Experts of a small language model.
Training: a variant of SOAP for the experts, 626M tokens, 4802 steps.
Below are experts of layer 5 (counted from 0) of a mixture-of-experts language model. Rows are named router (the router's row for the expert), gate (a neuron's input weights, with its number), up (a neuron's input weights, with its number), down (a neuron's output weights, with its number) and show model dimensions 480-639. Each number is 500 + 50 x the weight over its row's rms, rounded and kept within 0 to 999. Numbers have three digits each.
After each expert's rows: "mostly gets" lists some tokens that are sent to it at least half of the time; "raises" lists some tokens whose logits its average output raises strongly, later layers aside. This comes from a sample of Wikipedia text that the model never trained on.

# expert 11
router:552523565595503509532438435401515547500467521523516475518515535550496529556480424509514326493485586575432515463505549379495508480507401376538442458612480532519526445449427458576540506535577478550501579440433500495552565613516479566519413447564481466540591581447421541435428508500372399545442499463445563442593536461588499479504442495487459502433606591555481526517477491498462483470448534494521513467519477521433457513457420390548482472474533479518534452526602528448546489518561426
gate0:504464498521592495572473508380549549450486425568496415508510558463468475505495528470477497510446451502557458522466556552544475456505465380551491568463501540423434429548485487469550515483519389534558563487551528457493440585426489361492475516468469377477522402536495477484474533450546509500604538589399453481488530540449510482470511423534438474449654492507506436439506642400487550570428509486530499515514537452467465460525514443461490532481495490476453534370508467535607428481558510
up0:504470540544533514463506394515513515515450534477531543409571512477424490467424431429594495506557422514480519495566439456579491460544400562495470523475524488487597546470424523467482574488517451526453498569448489465533537507459449493516511512497506575464406627409455548517416545529536545513517507591507498475585377576485429509482354509560487403428517484478506507532438527491477476548527492437468453437521517523408561494494446526444465541419503601510446528433531519517473572530479476
down0:524474481520452515599485565751569525421509545468474451415553481470547484509523422477482511586469548480497368534515483516540413455549489552512433536427497508471558514569573594496541486541517457490432489582602442484455486516486413431583514519546426402531416562481512492503516411475587569482474514552536507452491570549521543458429513433485545430424541446582487499558508614430501500545466576548462505538518534576431428450504500475524559507522507481495557482434521556492483466453541486
gate1:579496625554458541497514464542612497436447473528547509497519506510488432490443500493552506498633552392457517512500429509461411489567496469526505595553439507511598530502429346496519492420439502462581543455454510485486555468529582531555474551476462493503426605494511483450553591558483514449532482576480499457418497416486427529493571590466542546511476471563482551497474590462481428444466547579423608460467508404476408579367517402603552533521478489539418565504489483527496508542508532
up1:468508414442474473545432538422498591579532475509449523505450466382458502469565440584528521490401507519526524514531511469526578467482390471462537437427497568547455480485511492469558465537519361500421516564503510473537505378531493474531528468559487513491561448560502553610467475462480545538562496485492492536507534527469566481538479444590483448459501641455476427515416494426584445458472491567583460460507484528516601387597407513435551523387478471453416497424515387378537481442578460
down1:453511448452518507537419468509536521474558479536434523460535531472537409560595498576489471456491490556402570471530483565547434456427516498574372508459493511471499502609561537471495520560580469539419549482570533376446508426535451493494451467468460598480585428482549490547518486417457494543473527480333539558602477453428512471495596471499482565643591559489521422442443366515561538595500533521515495508405507496489559462509518491471517496619525480493540427495564462506445567508530507
gate2:433560442599550541427510385604509522578513481423498564534579460536564585494555466422487455488500517446522509420570556504456587571482479522467456514555467453500490410541453499494515542529481426455496434415469534411509490524506556513563472544478586544513469520511467475495510432481531462396492511460493452481552494516518494498537481473468655526572458457532569469489556512452486569556521528483503545539466549557432493449422548489449399446509401484562453400573517443545544464529477550
up2:467440506410444417518471515436544409490476564607450535458360518482450519472460584572531532537533513562536564485480389570425511488542459426504543556471477571519487512546506527501482549511583546551505505487407449589525533438544454491431572450456509534510579512414558563544474526601501471528571522496531530509399538524479480529439528543452399548506506532449472433504467427541506519518476449460500466556507460429559536517542471542498556590490613510461591584446535485415502542469510495
down2:483476430515490569538489540518479565540464556545519512443520481473523591518557444477591540476429488551484550451533544518459454514365485536444488477489517397486420510523465561522482399553511532496559532512506584470465534474553566468606571506478349418475392467501387576493478463552469423548425477598559551492534537538527483456515570505513488475557442460516392456480519533556477474451582447455508441445460535553478484553520474492503515527450529591509541490531489540416389626490476507
mostly gets: " John", " George", "ley", " David", " James", " York"
raises: ",", " and", "-", " (", " "

# expert 9
router:479588547530511509454537440455552558501411501429399535451536465538470498486465428481510440521534502426396489490436466509508528509450497513438541472543556515476552458476556534580595472526483519518513495445508523490547523468562571524478502537449541393432509502454455486451554515503506416534566550502496479390379545564430478468516510535540502542458466462561497520545492482516573447495513536487458448514474411477503493551546430485483511515496495494528449431510536448478499503497452480
gate5:460406524510664614572500534475525561550585469442518527543610453454453523546535471509541496606530482496485544506505402607469572590516492560487427424472435474481449591490424475497392438566539558581547436569520458536464552368380482535502557511420521494505497520397429506513502525494564502383484498504450462473519518532535430532453471492540494433457499548556506553537542524563523632604530507497540586517515484493474492505537436544624404502559525484415518480423521486519487493482468467
up5:480519498486479538431569436537457450528472517499469480524485580513606504406467513464485548503516461500532501484518547527545476468482461632469508512524507529526584493432473488485490518476521479461410480486528573500428598542509536476503414566518452495523482551498514385508529526540439516515492598529509516599468475540493503412525467400442467530522486462524457528440575533404413515410479441545557471517476600510510420532428599453555522602441511470499411551552529485383489483504487513
down5:496503509476483445532468401607450481468443445569505437493488458505480500508496497491498550496493406493454560569427454480488456469510525505499517475428459437510516508545515514566559594464451532497509514403511566440456518514601534476446495437493503525449504419544444436539573542608440509539565434503564657498490469444474484531413429482551489496558466576557510564516425436511551458442493467514527419534521462432410472487496568455524489504484487500565500533482444482480495495573531456
gate6:425519522426470468477461500539468513557483559423501466577524562456491388419407502490449529433463521564500499518574396504516507468512508603494486429529481457460491409530361502542554521444544490474458487552472547471519540586584515440527475469548492557431542400529526394416533533446512416494534535433478561474536610634430443414563548475415548607498497545535509530532423464450497438540533509453546486432507509498506487535594460478470522600528485542483389526449422476459490486493507475
up6:469457546611461505514563462500496306571471488497486489406485468479508491623510519568535565578453563480472478481517553470469467549513475500523483461443493489487503567461502487497566502507504512575557460438515510562482544500436416573378501547453538488507455536476448514523513403514483407486517444515434559485504403439501469541439506536554416523527417470549481533512560411439477505518587537510520429493401459576547549494510499485571560563468552483474443569529557526568520476532486585
down6:462480511505471529360470534295450359428484508466600605475479521500505462501499504460522487477493474426516433503494621590497574501577451485505459485415587402507488426573378527534528482500490499514580499479611467503450533546469507449517523582588601509423579527521549467467477503516503413518488474548608546397515484537522485444428459578482468574545452564485447505489482542441533417522533451484483521462416496445435395566566420550565503500479539513472510534522456438389498510628503557
gate7:505569459475456531446513496571487474500560463450517485486569427454493482566509475413496462376476569488446514484546543550389565490572577511603465504467370436484510397436456506521503529560511426473499483476508517492538495516526529484490452607517472504445436548529457623518412558477487468469599501504560521535406404542426514458523503468467571495503557509580461517559487538489446541434506455385583520585551389488559436488476527519614453546496506525529482493488591476471486556510351418
up7:560494475448579391490447424484378490370525483516393484515494496542502466473547468537463421486450417489549473484563528550591496536520462453484442571540543473522455449534489576442538527513540505496580531574549516496392436522476507550542535564534515609413531436490523528456461484556464438549492451502414522452605424466514470515433565497484521506537471431528470588470564491513495475552567585515519463541601555552503428434518481495555426492560573448552464470531463496557486431466473428
down7:366493454496524439512556494548539531505458408474630569502407497560570549516406573455580448574395485444456495488554498533524532498517463552391612475486530497600491451415532558494540537470477489553397446509409382442536365500466509494468483471577526568552496579459418596502509549460544491574521504493466548479514469486541520438468496518566530539487625584431494532459580401540596410595429531526561581515480526424499519424442444534562552634594411488441484536552489477539464405534527446
mostly gets: "---|---|---|---|", " Location", "|---|---|", "Personal", "|---|---|---|", " %"
raises: "-", "\n", " ", " |", " (", "|"

# expert 1
router:488581518468479508605473425428487566486397454552580547462561499479512504552375532548462466485495480536415549587558469528544497508537534491499442489523620499549480451501517475590545480514547471579449545532405518572469569509414485454618445483407555532530513562446444507527491534546486510538593409465586479509480413481503488533529519461423450547522529493422442490476441489503542571468524530441479479554481502486430506577573541505513557349523507529426423449492513510534481507480497495
gate5:467598502428473450502541535536450430358465551567483612571503476508522511520510452594511549374448497519565479428512456512485539425510461533438517511485539402573515453508512434557369587503482587545566514529496406585492607522513540511455452465468544485530520509513464516469476460495510523446544446535493438495603526463539464534432428475471524395535520527512412407504501486550450447512506501567448480532477510517514484458543470525545475489541447552559516480538465511519541555504561534
up5:469459602481603520496460509535421550525521597511489557451471502427475574427479549504556537491521483521505455470560462562424522553457562523461512483523584522477567417604548611548510528503556561492488481541515458535430562484486512525507416487471470489532424497553512499586481516459509541508473514414514444473529459499554404532508494499468475436484529486497547489561563438444500416462455553540624468429557491552505537552564556502456631491458531488537515528463520485481492579550544451
down5:454449514535493412585549520563431529448495531556438366521518520551590505539491484500483476552418541478524515495515448557498479428527500489476547525521465566536604469455485469566572405544504565544607510495539573496563387561513488387597560470452460469469476474478484514489475555564455440480533525487496498531433536520446490409455566468464462425529503424570530419487489521555509467533406498535453475538559513519570574502440505455430511572460489530439417523583486404521529499579462455
gate6:509484511434520585477526558485589561602528628479447507556564567531523440475382485463572484521522545466463426513541479515430521588403437502524512489515481530496479452456440532557549512516502415532483496446505371537491511485504386430409533479421509578527507532413565453475453404536482519563459474416505491493433527451458563557533550489556520515456501564485558441448426446429456554508521492607490464495427490503570489515547440415532536427566494435519441509427496484504459546521500465
up6:506497436506498451458535497371453422484518443489586462501403504501454583546519529504428590450505478498477580518431475470456469518591554454567504623464498520517454535505551450455427521603509609508440529468499479534410492537490493544563464540575526420487399508514544431486521526547580468421532529557469446622496543533526448554496491468385593589459432468427483452390405544532544514435585497451485447546520502492484425479545529553553450527443500536540519555530507495492564525468553634
down6:401524575416498477440474521536510524469455476479447535543519541451563573485584527563438495509507507494581515428469576430547410555503541484454501492568473506487537530523433431542445477404495532525414535542600546540495460482479495498542463436546431552606471489540483507498428466592469434470423508545466498501497580495465512530499482500515496510536487449451434577486471491608490603466440547518412489473513505480514443472490521538492423474453566469429542466442479488456493458575449543
gate7:451539519473500484470510468431573543547512522602457561526518461499416393471539580493498472510459540482488462501546439458476471509516383433508593513505455532598622475517515509498508477471465602553565450491562486464550487473565490509475585411504572531518477506498492501542508434479462538412526485448516468445432547540522492518478509412471526418460451494426394491593462557564542586489500533491490457467396655617550490510470537571524485521564540535486486568522495466564598522527581460
up7:586439522474485450491520555506534496512484514455455609420560578449472496444558499488506472552449458551547535415453453431510490575455447569631581522496423509482592408487450531511450578462496568471505560514524522493513518535626410394520505471522534549533568476452515415567532632606462448351502496541507353526514541500460488489514440528463505441571490515514460520497461580548575573499478510554431486483477504537546454437403535522539499525467464541487407543593424457492500495539514479
down7:562485591472522501467496545503506603527540517465502463569516448533566492498507501523463412525496543528571585538545493565510515507468544527448541580510496532517501416514480563521499457485466500451500559481487492489573444470432486475423526538628581478457511376506532363463471531520533451500468605536494496630421436481588482541450477531533475498567534471568538441441454525414544501461538500472469490521436586445517502500544563472525478521541567474581439487538491525508463446531558465
mostly gets: " in", " In", "In", " during", " October", " November"
raises: " The", "\n", " ", " the", " In", " As"

# expert 7
router:456442497536574585496489555446526519535432477485520533473675510511378583549361471600502432391459551519494487488498514458583556458548497485483501524483594448492488469597516420529492498438462425560520511484427594486542489489558445593505464471491504495508541571493452522460479521522416431529464516474517487427586505509476495527466465511474481546522478553521394414501481570432530497430415494481505488489455486475530563490471484430491546454437412560517524407514540505519488565440543460
gate5:584496574589471508378474483524523592542465515526492448486548468478481530480566438445483582493643423596476533536515531536481589530507525469500449529535491535510413448545526547472538562491489563406525575485564426427518494474481559520572553586506461445427492440443452553561538481620539477425516364500495477572534524529405595535610392458511594439457445583502575490504464516538444444520484484558541547571527521508503551473532498485540484451542489546451521533550519551597499436447534452
up5:558497472506499526445565492483483514429528456539517513482554487407499613426560535475541524412490478580524505534595514516592540575531544490520490525468545593448445505611529495525592544476574425479502417552487407476512527494552514489498568605561540488497428427557483578598456492481572477481453424501520488491429514544403513523500539489437571514404407576415521514460496564522439491577458485524402623538488567441522544504538534444444559520573486465465456527554512615484512501425643501
down5:503497436487570516469629431421461491481450496478492578569568476478530468510564483547482402530478504449562528495527563430518476590562531534478433566577461475363507601484524424484468452540508420451471535503462433484476550555493483469450524431546540434489560577480568469515401461515482509460534422528518496539566508452483474447491521441507462538431436559450485538488509590490484467496503431422469468510595548532503538526493522470496455607574563476546548539511440527444522527527449474
gate6:510416520531465511556484555483535468530481499400523483393577479583487507548473523445510500561455460487454652463458560475496446423451403417426497422461447582568534551597609419428443557488542483556575484457502571462535480486505364543530561513566533419482501471459457479480619485470569457424401420486534390570460539515447442486590535571454491419533452442547548482574502465545485460499478471571484575478513466519472512539468380514512522504569490405487472479543498503470473550475503427
up6:560541407500507465515513476568442522519534518548438502556461521471477473519490417533488568510473462497574534447437544479418530545431524527490547529604524489419480551522441411532515502591511512468453551574525537497532526623437521508512486562491499352519497435428535458512569442440511447621521580473489472441442434496496464446512560468477511516458591363519431478565561486508477488406490415572478548437407446442522446595542562497559512470502498482407449619584554534534593581423591524
down6:540527528491489427541548432496538500490521477534525497585599505448511447520503550453516447570492547495489474531501561535580523513543436498531511417513445513501453481495520438547456581548563486494513514613491558474496502479551553509512399515499429539456552519420413513490534546529473443605541524430545554484497523569518478483593469486424495536468532524509412537473463445461480457467508564501586471538408544494440530468513555508381542466485423509406551492474555520554513507500448448
gate7:522519494470544464527509590476472536467615577466464450581508569456472508518426432455456522488474504565511487506494514455552544551543472480538487576537553511455423492462459445503499532449476540456515493508481457456590488441512492530475481571552506492553491410532578495448384491534496462549521466492516520500613494529510460564455613556453552402389441487590467501619581444497520466537497471543466412495449522539482443442445437473541450520458410549459447551503521508407508570430438503
up7:451583568489494519492479546524428549528496585428504459597570615422486498491482483521438472504453533561504502449424483436481492531518560524501540526529428612530474478439516487512507520475437454518506535494515513392500501523501439432443510533504450495573556532512490543434453477499542506523513500443512391491596549458470591574521532562508464523454472454622546478553596547435453538494618512510537431465534486532485464464423500510560466532425502602505484497585551433586545543546469488
down7:544574535549477476503487458491470534510559491519441518503479452611496488536445449439441471490642608476442536471475498496400568451480509464496487504444549485527468505475579489472491510529487552543484437512509445579463518567502527389493467491519474482479416555465470573586514543483496556484420516420634467505444589467457470577613486495478579407578444531459546556458425461470507445510542530464437614508490629566460533462424497482516504413521498591480443544583558539553487497467536505
mostly gets: " ==", " ===", "–19", " 2014", " 2017", " 2019"
raises: "==", "\n", "|", "===", "-", "In"

# expert 6
router:492512545446535546565518422418392602442476443556486507587510483570534534534508449534546482482557466461451582473525482471480535501490509478430485455493604518379490408563469530491580553457465497495508583435476495457496574644403562574574444492520510474558471548492457434444474448530430405484463485416555568476496459472517488506395520503510468508452581524436475518529451464441451563456535578467501424431433456527418438527504473486546490482515476549460470474545511515426441509567551551
gate5:537451527431495509540496508543442499555453517542500552500462497511526450547447450486603389403475582568523535551516491550487429473499539448553454525456490451498506557503491597632575418454507470526526507453575503458470464545393603503569519535517522441530644449461533448456487472533484516507515558496501525572487483527450453403519434518529469533471590518595459507501490376511480560559499481507474457485555450494448538498463439442426462539455384566551486470588460486444469395578436557
up5:517505489509503437569529445525458503544537469459440440506431551507453482516429481448474463469452548508400471523506504484541484450458580509525531470455512501486548511495469467468520458579553445506435496483596521387535527475517510468577479500404485392558530509464473472444502537524404538531524600486456425571529460480420463410495470384484494602504571478548540568486414364436505524531521426432486425550473478573509445613466463593531493515478417553521563484553370449613456483590401554
down5:508440540515581544515452571466537569566459397537438541473458418460512456483490516443528568463464462377587485529429583564547519485464469482380510460498504473555526498626524505442524547537554485544523568438494537550469486482511614416443385483500480469427506479477516428591460544469508499511359494540416535516518593460529490564464512462541422540535522459556583460438419527559522414365411509476582548574448587572516458575477513458587582572447448492547459543538529465495466559471462519
gate6:524585463478567551559508493385516463440444545606419451458523489560550532538337510484448480554535548471448496527479527506504491459582561489495496477548445447529433508493382576553525552530540573541475472440504502578483546586499463515525514518535461480518427471469467529567454488467601507514524440547476575492477502478569544494479426523540509543456454535563393566516507466523510467530519615523522537447416461522384504457519483510443426389449508448519458481527450482482480476492568510
up6:501551489448462540453530517552481488489449562535483589451522559443469455466474495478521443525538488411468588542526507583461458541513489543472432608522484508489498530472606571563426516516520502455455556462443545613524483655474486487501516507383507482588560527489528516476458472480437496482529456566524501553491522465542483515552476519520550529493467512534514546469503532525538489507545538535510570477476500524472529572495479434462385496566611536518407561454442518530590476404507439
down6:463482413522513607465512513661426502531405531507530447527529479545571567516514556514466421562525523543463476511597488462487549581490519502502494531447541543432438549570609486565562483491436585469491529537507485537447475465490422493492443540515547477547563579533513546545482602519555525456479471522476450545456577541535537499582487518573504511415455410475481520522424559467533584573528542555491483458562511491563507494458412463422541500455566495438568504410487537485541541430435452
gate7:355591481574532493517414477519546524537445539521444450499440474399536527547534437449570451530532488529419594565435442457465617410520514462506452600438481575464410635589565488423499498518427472474567514503515447434520500442481443512453485366521515519404434514455574429472537442535400491447412582521506469516433500453410474500646589500468506526461493519597457490503534477460519514428434474476481487421453582505599444489556507449514507476520492510466490438488542496514455478466577567
up7:485528530592550491510508529563495540579475516489575497472476481459455512507553517526587483495526476497428536478536447521623562477479472478445484486391468605576478533480547472517523554582455590462517500461494512489460562469423461449501443421530611557531519480495496533489465500519468545451467524439589390513475457420503497432533584513529476548446512560505401526440574510533464452443552500465432506407481512501572513526493598509474488479582473459510445569502578516427533491469567478
down7:473512475498554590586511624438451450491551538465525518458512526519467495571507531462544526478396499479444478530460526521539440417417453566610586503549581565444545465480409486486439595542500451483548505547461454516449582542568507492587473484484495451440504489516488594487492534518421525519474476515395454478434576471412505549462404527473588581528579645487455533449537494463480494437481551538436546434441582463540517537470451514521456489502523473501525535503404561550547464458535574
mostly gets: " film", " player", " game", " album", " group", " water"
raises: ",", " of", ".", " and", " in", ";"

# expert 4
router:582580459433502443507466497420548531464525449508603614503555449460524546532441479534509503528515445455508523486553606521470571545471449473543443500529541467480522443503563501509468353412532408489505464425589525517540555596407398548550473417531515437492524526523459502508556509462491457453463467438512504482533497478538434528471500595447508574391484546422567431451508498451440500490487547424448484456461501431466536471495393505513557530512485527458534491459468510524500567549633582
gate5:495509488600524508538511478431566447515478464453527539524484509452556484453503548510539522513559468427487545592513536568454486507501451452493531560513572545460480425483561558593544424496467467452521488487586533394483472349510474515540516460526487488492439506375570491521424478497524477500536617446496475444549419503413584434474525405493509509454545486564475604636483528553595459507461539402498522501507585447520567482437501593487487547519500615447509440608522516534510514535512529
up5:495522542556498471535470501477443546508453479466430460483381478541589447474584545527451513514515588495393500597476516542508599446479470502543475559525452554506541415536469447375553461554483537413602489525518440479542521416555539504473530430484479515483478501463476419504387487493415489466441550398492441453549476398506484433483505385406506531527502540451516530501494487502467486507463474514589466538461529513463415496452534569548584533476451477480562547508510567531527485460541486
down5:545599491518559495329580447555524401494441476563555487495375438529422486538531459526621496493453515512492496522534492425583549466434495419467484518506451518411510457460471474467495473491544596517399540545407471557462470383608554437543483469511539460587541561538446560485488463473537532502456462509458498458484572539583521472494526488487580466478508432568554535534526468519491499458490561504506566460489521553486612503460472435485434440439473497516504470464484512492426556462483479
gate6:546475506503510481540458434432464477521433469580479399508514519592454538443531559496426554512499501430413516428551482564482514578506435443528509516474515494540521539528499491499433448550471501552501532421442450562471487481428499433482499515505475508516472536492475443591425639554526520516455469505451534445451496562522496558444468442522528468500516478575584536500445547494529416512485536490532580561546520593529486560573501450435427512520480521493463529454457459554524449467540451
up6:596536501380530517534515439462559502481357555450507426540519544544512441433550530514452545542448456466414472443493517554520427557451549554620512505464459486419554461580484519578559456551541537607540468450522507526472641506388463443520434472460513554483386476535474455539461569506489470498494482522411514508474490512572452508480403535503577470580493452477517489466480546433498510615519431522502556467448656515530451528607496515422454544455510563522406533435552448535480419457493506
down6:578522548484570540547494619403534489502388528415482411523471558528519521536456599494539580521521399451419469513560491444397485538489460462483517419474397506474516518588499447575534540451528536450488544469512526476491556536523532524408337658466485527516594492477418588500475507491555512517600490476513592568529403487585423519466442480561465581531517517413438504536615551552564390505423485478499492572498565459475563494528449568530440517496562552487529518440541497450492448532560501
gate7:412509524588467409485536544476566518436553530458479534480422488432445509540495562477484470587522374541531384586473484544430449555504444503535504569403449459414424513617444537530506503441536446544454533456563481507548421544450433517507591503483492466442491589531458507395557472544485352473521561529456498528473493523517486548593504472429569513499605623560487563524497481516456473510585495505515504555495453564570520462545480582483453545344459459482444396524468516476502578545453488
up7:514472481537444471476503510503528476551463528501453562387491479454538524556444520499512440563498537507478513452473554486497504486522466545390504478455495555463549474449438542559514512443542396528505460481490516465573458487458513561560533490553499436549402475481497480500450484550426561505574517482509501442494484520509508514505449500445445493527502488469458538469535475526464406571522506424533530389475517549469487554531548507487500530518451482459467466472438523466444610532529507
down7:558549532478493489378393542628470430437540475462434457447544460558551572468578518462587514509452452569612492512464468537513513585477433581570507433473472436603384547486467522577579457553476520464455488499439506459576389478609552457442500537470541544533528553464424523412570488520608450568424487493443494580496537402503568475507479455459456432549407503486512485578591518514500477561490567477442519501462451513531502578576552506381490619554518465498467482554547518541497409472584419
mostly gets: "---|---|---|---|", " It", " 0;", " MF", "|---|---|", " 1;"
raises: "\n", " ", " —", " 1", " 7", " 4"

# expert 2
router:463510563471512443529416457484492496472531509538457523549494430497473609529438487506595513385595494415485497459538550404523641541461461397515493473567552536559510451546459456478485532482475519487554462488513521476504530535410452558570477452574550503487572575479462528467525458441462426503481545539517527415452410552447451521449481545521527590506537489464522508504453492456484583436482526534479485497484462458484466607556527515507468428459374416466429434578441524487494545529536514
gate5:591584503572515402440559593414503530558485428471442461428549482530517528446423486486574564499516485457456508487467492447457506491528496550521663483547499427442541421476444524460524533424517598445412560466578441394516540496546504455496427491469438513514509521518468382527469535514524504461547546550527453510472465524494539417495550439525541494512483484528524469500363512512516473574496520494458493454515554538510553584556561529534555373516513463517474548568537491552515500445506527
up5:511541569568535568585536489499470523547459543391474466476478533538433549467451549535558440529502497505539475567531413485519537457528534550436492466469504580583564447436434522424489576482442466502441520501467460382464640590551460445473532611464587498504552545550487483462438490573518564497492414526420505443501553613503433470555502598563486467540601449487459537444499549458492485525538398476443459485457575419475575457578480559516542481479491472465461545492624529525531541411463498
down5:529539451486621490534514472581416505472518546509544505464508509574460496507615494451589502476480525529442511487456610480496468506447465522479434457525492439450331518442443469453535465461448405500451478607412492477471479466513466394536603426561550452473502588522478425505488417480469457427468481497529614442431538473519444520594414499523503565447606482471484449480534462483473458434497578501497503621537432555452534529547515604404475520461565447493548406440521484501567460462460595
gate6:538443521450477523433536490532588532407565451470467429492504493529468456496502469488563491463503497573565488450481518437489450554451527594567464581473595504462408680487454508517520505480470488454537498464491460440470453576505502570426522538482518392515472585493500478507508514491468637448573529467627550552497488483497470479494499515502588417503562474380409445517533560509493516541514537525511494561526457442497502461436554568532473501541504528536469459503609494459582496558499370
up6:534457543515530477445531533490383463442514552496516552518451466507461584479446509477420571465438475505467495502499483483430532403466544460461503482492552593507487509529525442483467582501563466483530489407574572434462477534464503512443469485606496567537515526551529517510510538444455516600533495468559587434502571470570567536463490468435412533547475457531539482424460513511486483464499453422554478565452611470548540467561445432513513425495576439521554522505548492436459538488494590
down6:555490485565544497507473503487547521501605500581451516536491541564459543556510448561475531517515575498503527476513509445388381450535531537466490534494560437414491479531510549542575533467529504519425496457565460515433499544443493549565442485526512476504532614509499500528511480522502573552546378455460429499578544511585459580537466448454591429406458437484505413585452577485428411381519422548523504575546411500533514534530422625544550472451478543526523452557550486511488460438461572
gate7:522434476467515514486472436491492502561526441485458504587480485536464537424467510377618481463543421531514512449505502533473523463503423541518514576472414448488458507549521521494472430542560591543491495516481529497542548454501497596649431507547476457534431509444494442519533498554507522421507413477463494498613512536525543445427447488561473533442505411507582522510476462565501547565435501532542524509515515521464461583468417515482527447450511504485459496446502523595487415480493437
up7:487486476543465492471442533414637509433550564480506511491473491445494494531573494489509566483523503606516473516438506538514502516529561479554507508468545549499420482413612530533431545597527477515603488526444547508487406520512553425506466591517461345489543485543522583506587520574421502530454541461536480500436543496479475491518450507460452650641527521362528508483482432488507414522588573406528563498469566440497558525487483495514513551534512527480484492540415548491426523502535542
down7:405538443503496489616489512490474542577522447547474583505455515462437474480504564522453445566523549511540477507533567491486391442553440494520470389436526499534533457515423483486492570498549456484486578425538401542494558514491558513429451579515507531638576554488481472421489519432501530490485504514458546425530519504415523437480427525533449488476546522513482564505592500476474520411479454478497519474524427506479475511480503549445497557402434449515537445469486396477454416459533497
mostly gets: " are", " have", " has", " which", " not", " had"
raises: " the", " a", " in", " "